config.yaml
num_hidden_layers: 14
hidden_size: 128
n_experts: 96
experts_per_token: 4
d_expert: 96
d_shared_expert: 0
hidden_act: "squared_relu"
moe_layers: [0, 1, 2, 3, 4, 5, 6, 7, 8, 9, 10, 11, 12, 13]
router_score: "softmax"
normalize_top_k: true
routed_scale: 2.0
balance_loss: 0.0129
balance_bias: false
init_std_router: 0.0307
lr_router: 0.000721
vocab_size: 1468
norm: "rmsnorm"
norm_eps: 1e-05
tie_word_embeddings: "early"
optimizer: "adam_hyperball"
learning_rate: 0.0124
beta1: 0.9
batch_tokens: [131072, 262144, 393216]
max_seq_len: 256
train_tokens: 770700000
max_steps: 3324
dataset: "wikipedia_en"
Below are experts of layer 8 (counted from 0) of a mixture-of-experts language model. Rows are named router (the router's row for the expert), up (a neuron's input weights, with its number) and show model dimensions 0-127. Each number is 128 + 24 x the weight over its row's rms, rounded and kept within 0 to 255. Numbers have three digits each.
After each expert's rows: a language model's description of what the expert responds to. This comes from a sample of Wikipedia text that the model never trained on.

# expert 37
router:141134180087128116106127149136139123140098127137144072149107109124117118142137096141113110136122145081145128097101125095131101111143096068109152149140175106148109141125146136104127152134099155105133103165099096122159132099161150138120155143109141132117112159133133112111126170113135165118085136059132116147169116132155124132089111156119116121122184112104181116146120086114156130082140
up0:141172123124118102092084156122153145114161146131142119150120140149071138157166152175114111138172092093150107143133114121130128116113131141128137136154070081110142165110074116152124125134112122093124118129120112112153154144137119160123150123114137126113119162099154111120148074165106162090146132106128119136139102159097148122097165130150129124109139129162101083155114196103120123135104
up1:111121120096133145102165128111143117103155103114135085152112145101121117131141129146113130120104133153155118112107112141124120124126124138125163132149160104125123109088131152132109153122162120151107103125073133180123160155167111103152122115110133122181102142095146108135150070121054127103100137131142102193145145135099089156120165104090115150167133109132110096083104095121108127165124
What it handles: Paragraph breaks ending infobox lists before a new section heading, digits inside years and scores, and pieces like -ublic, -ic.

# expert 61
router:099153111142158147103128095139137116170106128128108143114081127167115136092127158151148136125125177096102072154129116094169123117177159111077153146133134086118122122107111125127116165111121158150136127135099110133135118149111088148174098109125090097089110122142127089124124105098129106101085114111145119121164142115133122141117100140122109119133141138094154145120149089202117131152098
up0:115113125111116145134192108119113148163147132143150110145145116109082163142155154112087115098134101143129169164113135133129160100155138116103150134134123169104080132121140171144145126135163085129134116132109111164139155187127135116174138127098148104150124115154138136129118074158123112105137098092146131148131164150141127094125111091167069130147127141129098122099141154162118116086096
up1:107126139124095136139120118158159132099153135110146160113126163108171158132120097178135131110100109135157117113109096141138113161147104127109153131116069105093144115101106098153138140118142122122121113133098181172164136103113108090140121111161154129138110141152184085156160185105121156115149136098160105092163145122148109094149153129113077115105110149106132160130146138138120094141142
What it handles: Word pieces and digits in infoboxes, census and election tables, such as Pop-ulation, Inc-umb-ent, classific-ation, decimal digits, percentages and km.

# expert 41
router:107170116151143136144137119135113120141107152168155127107113139145091087108100083114110133140061151102103139144145149134109101126116093121094125108143116139147179132133145111153132133139124167096161129092097118101104090121126113094115093137138119111079082139164110159115119147112118087128124111116075131143158137102119132112187153132121139094141077151124080100132133103121114130162145
up0:116110135109123100091082122147151142121151134124108147111112100161168106088163114168158139087111126112133128079137136144116178133143120150149137135145140127092131134122168160149074111152121098085140072134127125120161154125167138103152142122141124103129134113129110090127128123138134109095154130123105104156110097126109133136129175062084175137120089142137146159133107126125181139107148
up1:128129157124124106123100179093142099101150124156128144126154152120134167136122113126166150089140122095153138173115117088100168133120117123102130223117107125152131136084120113114134164150129114125127112127138083112128150133088168149145119109108150106100121140129111140134190152125134108156155098122185100132117152139137101135101131161149116143159106139140122130128103152113071121160133
What it handles: Table row endings | followed by a line break, plus words in table headers, key labels and titles, such as Statist-ics, music, Team.

# expert 52
router:104146149128096145145115101121139164094143105114109126094105095128123108148125145144110102151088156132117110124123105143121097157096144139184148110084097103127095115088126121119071170139160129147103141120104132133148134097107127137142134102149107122118123145072137114140109103153145111142085171152124125074120183139178115154130111115115148115093133087098091134092114116093146161122152
up0:119101128100122134126098137139141114094165157092140167083085139092115119134113080141124146135108134163130132114116144128083106129168165128110129119134145148089099180102164120110086098157096155094105079148139141121135105122134078128132157110163102136134161125132118125111129131111114172090137127108143144162134130166108088103133113099097170140113123120127107131149106105123113110069095
up1:110118107097166126140108112114145109136113145154179142149120116121125167132151135131100144136104140104139127121089113120151116128165151153155113141100143160145127098122126121149165162135156065152132099107114139128130061142125189179128127089081168122104154101128116142117091107149105082149135123133132102141144135096118134091136131096165099144126124108097175145136158101132161133130170
What it handles: Pieces beginning with or following l or pl, such as platform, tailplane, Bl, fin, and month names January, March, February.

# expert 25
router:085111066113135110145083142097155149122119107142085181119132145113127138105125112142141140149123137119120156125158128109119126124120152156157126101166122143096120153138143129134096081163140093127131130068162110142144106133069112134144136125124142126103176079084091128106130122071135129079156122125170138136124126166108152136119116142123099116132094119105111156111108142103147141096087
up0:083133095117141146157152141108124146177134121147130135141112149137114147188158126099146129097112124154142161156153113160135072131127149114152139130127116140057145143163070137116096112151129095095169156127131100113148153124121091131156151168123108117160156183134128159149149123129124133126150161101146125138109096123132146151131147092156129123112158160114127121128124164124107112077085
up1:098132077158105115124118149125113136122138132157111113116120132130173131132137126137114114107126075074129134142143131113146115116124132108085133137128127189132133048164112125180094135187117101107125124182110131077100095134103130108176131111133118103154153099137112149160131082097120102159117118093155116142138094146169119127145127138112138093135122108150124145154129110087122137113107
What it handles: A single first letter beginning a lowercase word, often s, w or m, usually in descriptive prose, such as w-ooden, w-et, d-arkish.

# expert 60
router:132165080089090122113153120154093133135165133110125136140127106132127080160114136108138090122193148118120091128151091143148114150073146108105135175151156129134159161105090112093113102129098169106135140137101139097136103140158166123136134149152147126148096136157161135112113092138140103141147114149099128090118148129144123156111110128106147125114140119150169149097098098092141100114171
up0:128128093138135088149114125139098128083178127117171134136140156102117128097158131105140165122135172140195126129149087126132121100183133155108177146138124138084105116106122113114113121108113135167064118147148087150128143122127081145107124124134140120159134138135081127125144127151117133073098135109161104126107113157076108119098143128144120096149146111139124101099151097156139145132157
up1:175123103094133122129142172104150106139137131116151160158125180164100134138101151142142104115135138182117162156113120152142114113116120129114102119136057120117123127108148097141108087175116148125102149154162190096094101139146135147165159148131153125102141113185154127133115165087142112091145129124161102135145142134121074114147118118094116118101137108115120153127133132143108135151097
What it handles: Inner pieces of English place and personal names, such as Edm(on)ton, Wolverh(amp)ton, Sund(er)land, Cuthber(t), plus word pieces like Sec(ur)ity.

# expert 42
router:157152121171125104158103133138149110106183101102138131111110145113122098141134156181164117175129153111138104121182142166088174104090145115130145128126142081107111171101164179154109135117131145090118116132137118143127147146147101147121127105158130144105137126104111093137136135171128093134128096140082160114165139095144142139105134112133122121147126167141157142076100140116135133093147
up0:130154149100105159173123116142152097129153138079151116170105112156126091122094128170102211111144142125143118120147109122169120164128128121111153135141110144116116142071074106144138100113143142122110112097113139128129129133144139110148117151157154118152116124122130125166155109150161143145119126100122149156144113153123085141115167072084096176144153109144137116118106108150112121150166
up1:125122084142119108125123100122161087130165116129117150114117151134145145111138131186140123137083153111176102158129148153119124145155144124096128140100143151123110111115203116125126100120046146171133122108090126132205138157122168111176095108137119091106113100095136154113088135123113154133122136123103129138121119123117120122157119124155123108128150118117098161106123121163149116099131
What it handles: Opening word pieces in sports and biography prose and tables, such as m(at)ches, f(ight)ers, bur(ied), plus score dashes.

# expert 32
router:134141140115163165137100130139067144182109130122153118180114135136104115129138106136083150126124150147186096168139119142084121116129124072117156140130168125087145099156131094099144153092144180144111157140086125118118115177185083148130137136107121145124137132109123107117089103139160154127094131134136128125089138097120112110114118115116120113144157089138127113136148154118126110096116
up0:132125154106134093126110134121146095115136124117137165117114121142137156153117099114122164136181146143124089143131124102121141143134157091134185128162133113085092144100164105128095173111128112135129073103158090145115140104146121150117173121093128131123122089075134111165106183126126124105115167154150096134118134147087173154144124139085119115109139124124108125120135168163068136127123
up1:117132116113095111136135102155108140135118133158118129121115118125144126156116124168099117123125111157145109145145155139133146128128149117117137128091090079161124119144153194143144161097136160143165158168145133095138094168073155151119167111091115113077146074115150137132158134139137181127129144127152158160114119102098127091133123135099118142118110135156151094150182165142101159160124
What it handles: Colons after infobox field names like Governorate:, Province:, Order:, plus middle pieces of long words and year digits, e.g. legit, municipal.

# expert 12
router:149127137150147121111138139159101110085094118168124121158126158167123126113137157155133122126175150091121142157127139114109082137156074099112146131137131099104125113144120121117137156148153165120139145121142096074111111200133138092158112129125123131083147146153103115140132135071168103145131136066137133131153126118137138139099101123112156101104169140074110131157121118161159137123105
up0:125096111128097123153150130127151132124118161091088093119145146115144116088139151111165132175171079115135140091148135149099144087150128127106130145129127124100181106110147103133149169140110131089115143123104144125144123124157121177113096140132143059124108154109130145148135110181129124129099122091097077125090096102094158117110114104120109128134118173123134124135140166144139138184111
up1:147146147118134109082140151097169123093137097138150181124125154144137143100143132118122120114116126155088136131140116057143116187108120171114162181113123087104102143109169121133082109150149118121103123165132158098174158105168123138157146130144132118131094101155108111118130111122164178143114125105111099134101108131121164137165139145108119071107119123116119126167118128129137129140127
What it handles: Colons, digits and last pieces of field labels in infobox and discography lists, such as Brand(ing), chron(ology), Pro(duc)er, Dialling c(ode).

# expert 50
router:177105124076122140109140150134111119089150106115124158135178097126136104067126090142096157138111114162107139148099177121102110129145127143143140101117133174163145137164111123097112130162109132075108165095081105103095118122162129115109104129193130109146151120119121111125146127164095136112137152130105123099133122114157114148117140125124161115132119083092124130139142166113152158125099
up0:143084112154086081091117127141127092107125139084132125146122148112080129110140099178162136086101104122145108126150125138083168125128129155132133145106141157117125123096119124143112158113145146139125122128135110122167105122122141115163144146116148092087113140153135136119096129135139154128178127091182112113082113143083078146146143141113116140120154118111143061186101116127112150120153
up1:092132068164109136105142158145110149118086118107138090106111146127158159132130102110146099071162126145140127154123126101153157114128073125100123148106124130125109108129106138155177151132122136136144078119144135137124079103102155129144152111096131121144093102139152133156109138140139111138149151113168090163120139185144105124154129129159084125123168092114145124150166130091096124137169
What it handles: Byte pieces of accented or foreign-script letters in Vietnamese, Latvian or Dravidian names, and digits inside coordinate minutes and seconds.

# expert 28
router:074156111146136069134150102109107135132169114173121108123155118154129146170113117116126116126137089124118134083158064125139162139118120092064125103146098109140149149153145151129131134144097147097104117132144134126113071156129095105103126168138121083115153125157124099134150108150122104148133126104136109147100138098120114120085159146090137120123114128138142117104133090133162096181130
up0:149146138115093103125136118128149173137117102068167120165149115144133133130157116146161145061108147119141135175131133167087126162105118132109160166116151098120150122131123130160122114133145127120106147099129117115154127129130114152192131167116108103102120146122132130169113142155124141097124137103117072182090136124100101119122151140116158115132132142129129169146108175086162146093161
up1:090102136098089118147144118127116082114174068103094094096136130095110127119127120114159128085156170094135129127135161099129157143105142141162132134106075100111167091124110152159067138141144125168106127120139097119165139143152136143156160135161164151123105152069145091131133110124121113152112113116139110162141089124127138144167134102138103148130134125144111133140157113151134112128099
What it handles: Final pieces of surnames, plurals and place names, e.g. Walters, brothers, Wisconsin, plus closing quotes, brackets and percent signs.

# expert 21
router:127161080145145158129129137079138126158126146148112101117101184116171168153109137102113119128151144149133147155124155131183111091138138113106125128144095127124116128144085192093146169112108168128096117105132137144090084114125144139132154140122121120151134137174139111123111098137108169145136147152143151110157155105132171099127077106116143138111104096107100151139163163134099127101118
up0:151166186132134117118165109147125143119147105113116102159152135149129133179144168130110129107147105136177075104156120093117125135122109109090162165120119139120111171096136134145151134143095115092113131125113148143151166153113095094110117101135130076111149158134164111133129117172124176160116142103153113173152141132146100131097128092129092128141134108134162119144122157093119122158177
up1:114124087106114128114143144126129153062165107167146141173162164178135143150132130151142147091101131156130112099110111145155126146138142150138135090145142109067118128147145126120094080140104105138084118132144116127133139141112122122162162191130118125140169093118174088129147098153130119117106142104092123145123178149117165088132126140140142137123102148176160116118113118161137145118125
What it handles: Last digits of years and numbers in citations and tables, such as 2010, 2008, 1967, plus non-Latin characters like Chinese or Cyrillic.

# expert 11
router:136096138182159122118118135106122135134140146138090126095104098129110106137137092150126150107160098111132126165106117121141124143142104145123101148113084121158089125070149125141096112153142121125123088157147078155128089097095114126132097164111147120133122120134143156163110142106103099091173147127132127189101109152132136126147156090144062140118116140116111112135180112150129150080128
up0:150102141131098139155143170118181145118143126110146081109115132147095150152140174154133133134141133141113161147086156096180105135103141121169125138163104130168089148149147126126126167121097137117096108124132114144142145101133138141154120129093180101130145127124145121159095136121121133128120138134105128111112154142171090110107114128087083103086106166158182127144139170139115166143171
up1:139113140092131132136092105141188127138130122136145126141112135140125123076135149134156158126116144086122127150166108112104088152111140109164124129122125105150066125110142131097092128153117149147066148114153113097123131134122159132119135139084162156161173124141086137081130146067127093138128134122130092140120127124149156120108133101085136162071131127112119137146166163119108156131174
What it handles: Quantity words like several, many, two, other, and noun-ending pieces after a/an, such as family, ran-ge, a-ge.

# expert 17
router:087163135106077157123088095113119101104179105122106179159176108128136121117120141106111129149107115136139115164088119154095151121166113118158148113156151110138154100139121126115140092107158139147079113158110123119125137110137120112134159105145145134112125154170131129105122100097115127154104117104092119131105129134169124105135139105158169096124097105155162132085144158090094171129093
up0:107102121170140136122184106145158101102134107153182129147102126188125136120137121110127161167141104171154147151114106124108151129145120113133137101132144156076162121116153131112124147184104100157081133161123156119115133113150130151143153131081121127113173081171130120155139124105132203143112169108104127134093128138157100120140108120125149095134112141150121146127136128113116104156135
up1:116153116162142143096107190171087152186175091144123126148144212113095141126131128152108128130160138182135147135141087143112118150152135106106134102159098142110137138144145158163127103135141134081126116163120123112111134139119158143124139122102142109078131141149152100131126124147087180149150122095123107129130146112164115128145094115142127145110133107135162133112134137109143175124106
What it handles: Short letter pieces inside Latin or foreign names, especially taxonomy lists like Poly-ph-aga, Arth-rop-oda, plus Ge, Lab, April.

# expert 7
router:095149102121139129146142167138129128146112145139109093104120170152167140131114100129117106124085125112139114103133096131140099121133146113112113105132114155129174161108112169132144140094123147156171102150087183117114162117125123098114072116148098119085138137123126113161111121112164097105156177154109085125145107148140108113113121139149128118114104132087155169098118095163151162159077
up0:143137150121125156140160119130102175169126124072152128092125110122083148121122095135131110113130129110120176149178117160151128133131101183120107140141132108090137119105091145121086150128089123141131148081138168129148123109089134138122130164123150072141133144119173139148136158128123182096133094153136095134132166144116134106141147082169120105105114091118132121142128157154094095128138
up1:151134100130128100143143123111178136113142132145102167192114094177137098112128112153090134139132089138128165122132162126156107139171085126062163120121106163139139097121140127126126169137090104176134121120164145095109143119130172125108117139098144135149158144111098120136113101093117120155143110109146133140108119184126173103129109095156100133144112110089147143141128118100104150108140
What it handles: Digits, semicolons and pipes inside sports result tables and score lists, such as score cells, attendance figures and season records.